Weights of a small mixture-of-experts language model, trained from scratch on English Wikipedia.
Size: 13 layers, width 384, vocabulary 8192.
Experts: 256 clamped SwiGLU neurons an expert, 1 pick a token, a sigmoid router.
Training: a variant of Muon for the experts, 7923 steps.
Below are experts of layer 7 (counted from 0) of a mixture-of-experts language model. Rows are named router (the router's row for the expert), gate (a neuron's input weights, with its number), up (a neuron's input weights, with its number) and show model dimensions 64-127. Each number is 500 + 50 x the weight over its row's rms, rounded and kept within 0 to 999. Numbers have three digits each.
After each expert's rows: "comes after" lists some tokens at least twice as common just before its tokens as in all text. This comes from a sample of Wikipedia text that the model never trained on. Tokens count by the router's weight.

# expert 6
router:514463532523497510450418537508498510545526578387511456453513544624446504539499496491455531518429514494569461490484563487422562608553478508475577511502527452562468492500539476475567478504572456
gate8:466411546451421432489449513555459485555520401479494602473434548516471513481470542504496494541453491435515609509480536436499461480593451507482465542524477518528477486493520450423449482460533480
up8:479499438449519428482419510466492464549499456543469543566506494601472554464508483553505525444515415589482525532500494486481510441498556456475505555483522484523560469484522553497433446519514430
gate9:519543494499465495477474488597550562475515481527546475454463405518536427395510416471585462486443535451448494521537516508492476582553422519578526566519472545548517550497472519557526479531521413
up9:477497479471556492496480508494545504506499521532568545581525430563592519451596420581516604451491513513459552560467581501467510527583476450579473542483410430377549408472517520583508526554467451
gate10:483438438461515478444585439467462387594401524508478470411485485505425540485501489559487500515558562534517480488477605472534456516453510493517571515556563550541537447555492535470552571415424548
up10:467469442488594535419527521565486461558459482454472475497451425490524539458499611531547429520601462542566521459480525475490482554525432541533472522569580522545548476478555526385588569451430480
comes after: " (", "(", ":", "{", "2", " on"

# expert 7
router:547427498580499468481503514561547452517482484560558559507507532601589436519529541534586553597487535424597493452440440515551556463596450574532466548464513511399542417564461492499508531497473476
gate8:412528533506524561546485476491521525414519435485520605499581399516568443487435439420562500553474586554492503528483493469519516539504484533489601490363500567486482545569449431463564448503501485
up8:441483504448538490518525510529533587405560494457407562451492447535531408547493470460582483564487571483474526558387459453565542559509541490522529518406491523444433519517497447448537479505542523
gate9:489459513471469448451559450530531547566530530438435477463482507471491640503454567487492513466446502568502421471598606516569513488392518514474518533578511459432575471497494472464523478525534469
up9:479434454520620576434513520529559488542568465502430415505453487507479522489543498544538480443486578539501449456421461379533563554509494565525506498519523430483471449488436552513578542573562607
gate10:522501524488533474524534552443441535459525480540530535526491454526500484536499522402464511469513573459487513510457621530563502522425460530441537447523496454524591513424523499537502432441418509
up10:467557431455510560435382478525547505495488526490381542475532581432523467520527551568551517542457564490522542523391494512492452537449489462589474518495518463436542508593513560567431457535628463
comes after: " |", "–", "|", ":", ";", " ("

# expert 0
router:531445579515492545507480592545428440575517519518541468469496449471399560486480553632522532416508446525581498474570507490474497540450484513467506517491510529534477448501533580504597521514491477
gate8:388480466422590456460486445518447449577489611526465513612521559476502469508386483517524487573494521540503567503543480503465433555489457505400452456508458582523522481500507556459485549538457439
up8:490539529426422441477467544572497424524446465492398480381482516496408436497503578456452472533508531475470466415488531491462595493473502495500481569487490585572511456528525404497484555452513400
gate9:476509512469513477567436424491487607524593539516523507533489513541547559535537512502522455390474439469514587527468523518511552457488467342529394537537578538475536502417464475507498506455577486
up9:522446614511557479573410398491525543504582534505484445536572540476464567507508521459479415469431469416385566491448493450462629525492479453497398486518564542441545509380554435428514539483418502
gate10:523518466430463529436532479553549478538550546486484446426546517551484494461476532508419462608507437537487545540509527490525581495459452556471545573506539400451546509440546509488576512456500459
up10:466499578445570490529578538446525474609461499503594447553529514483589457542460467549545377432466550515505462449404470438558460443581470473526477514529427518495432440444538487497658514451536557
comes after: " the", " of", " in", " United", " for", " St"

# expert 1
router:541488431446513533508525429526461508513474554417493499516571459537522469479568543514543518509478572490502542459563503554541577610490492539539352545504542519455498603455443506495498496397490386
gate0:518534574523487478498522536471480495560456552440519443524496546618575494470531486497562412469357441477423467517540534542639474500479568380499519406470514531540459501488475532521507516536483457
up0:465474479505560500543456545530571552517466456437442442509524583528508555466474524439517471430386504510473525495503549481547469544398583453458496369449541515511435477527495491452558544534517477
gate1:556572509535573469424481473473459426566494540440520533478402540539604458499499431549510551522440572563505406523538409490363554532455462446522514570500523555550466592560481559561573530461482461
up1:562460487516535398430448497467479455614508601518526467544419568503482431479452449569513598493408553527531469505522479564429534476449429476492528518483506575506464469538475606577525562498460485
gate2:500482524556475523495369520546544500593475511474575477572475476522603467352430463520435488503490440579508521426525581546507575444582459550487498538493461522477472513451446508583434490462513467
up2:533476597553517493448390534498521532594479525454596524583551499532484464394434492503432442472470415541404506434532571534539541401581493512424460488506444491485538480449514532563467474521483469
comes after: "=", "\n\n", " |", ".", " =", ")"

# expert 5
router:486467487476440507430476514527502497523395510471562549434444521550468518605480445477570583516506515448512528518470529493496451514514490522489454549454587501512413505486522589531478562426445511
gate0:414517557514494483545589446575431491461498346460473492481471566510548467563505474464468566475551460484549582430575490495429474533606486433523455478493522535470519487509518497457513525583509523
up0:518422470498471496492499550423494513477611506502391519500479545531577450488566552393437500529577521515449518458426471433451466556447534446532466485465506496434505462524520415570534486521562427
gate1:485405490462472546537449494436511488449362543474566477525558543538482429571504474394501577510531520457457556508441582440564508417582532407517507508477462482499429537516404526535606449413469430
up1:590423473467456466546459437468480522451428513470490528432558591455504583478460455511535493507523478521521506524410596456481443506499496536442385492486498521465425496533493539469532514464510440
gate2:508463579507499494518511408432530462484502596549514498505415484567361599466533543526513486495549633594469499520397489556546522522469487528440522487525556488534392564498553451639446435546462540
up2:524467509404460439569473363485510482467435590606514565573419473574504495585568418432515545480525566546444450519428476622520564444534468472452400503507491417531510443434467502538458479421496493
comes after: " the", " a", " The", "al", " his", "The"

# expert 9
router:562459556551531411477467480562438417457471544484535482502481401541468485512516437502535548593573512447571512505533479542524516469541619444493459504535561532372438579482567513505515541460479466
gate0:510446611519477588441442545418447455465505416543512478588542502463466575532513550516581450477466495478486597504587472547471564456553498456489481445556567493520535568525490461520588529520470507
up0:599482485497473461431504477588494524528519474561427498575521565554543554574456463529505488540483486592614526569388559441473547530546443523653475454519518493451454459469583440437508423478577596
gate1:501495485420545416456436452614527433592472455556446584377431427428487504554552474492507533475481549502505433529543522490589489583435418490394437494454513451527487424523513505492576478484485413
up1:563480454452517515416529587502486524467439516536488474512449557446588576550445453458517492445432517499551455507487535507479546449532534604389520519487536502452474574453457480497423515521414557
gate2:499468485486465584529448469454516457538498520569505484526458437602452491490497442453473566491541600484425496448558445511453503472520488529532504461515500577511535515525531512511507444502467497
up2:494429561487473555478403517438466510457434536512573475579390492556564430522499466491462504496522508491474496365479431503490493476503456567521462447466517551429549459519550524529469494550509506
comes after: "\n", "  ", ")", "\n ", " Co", " co"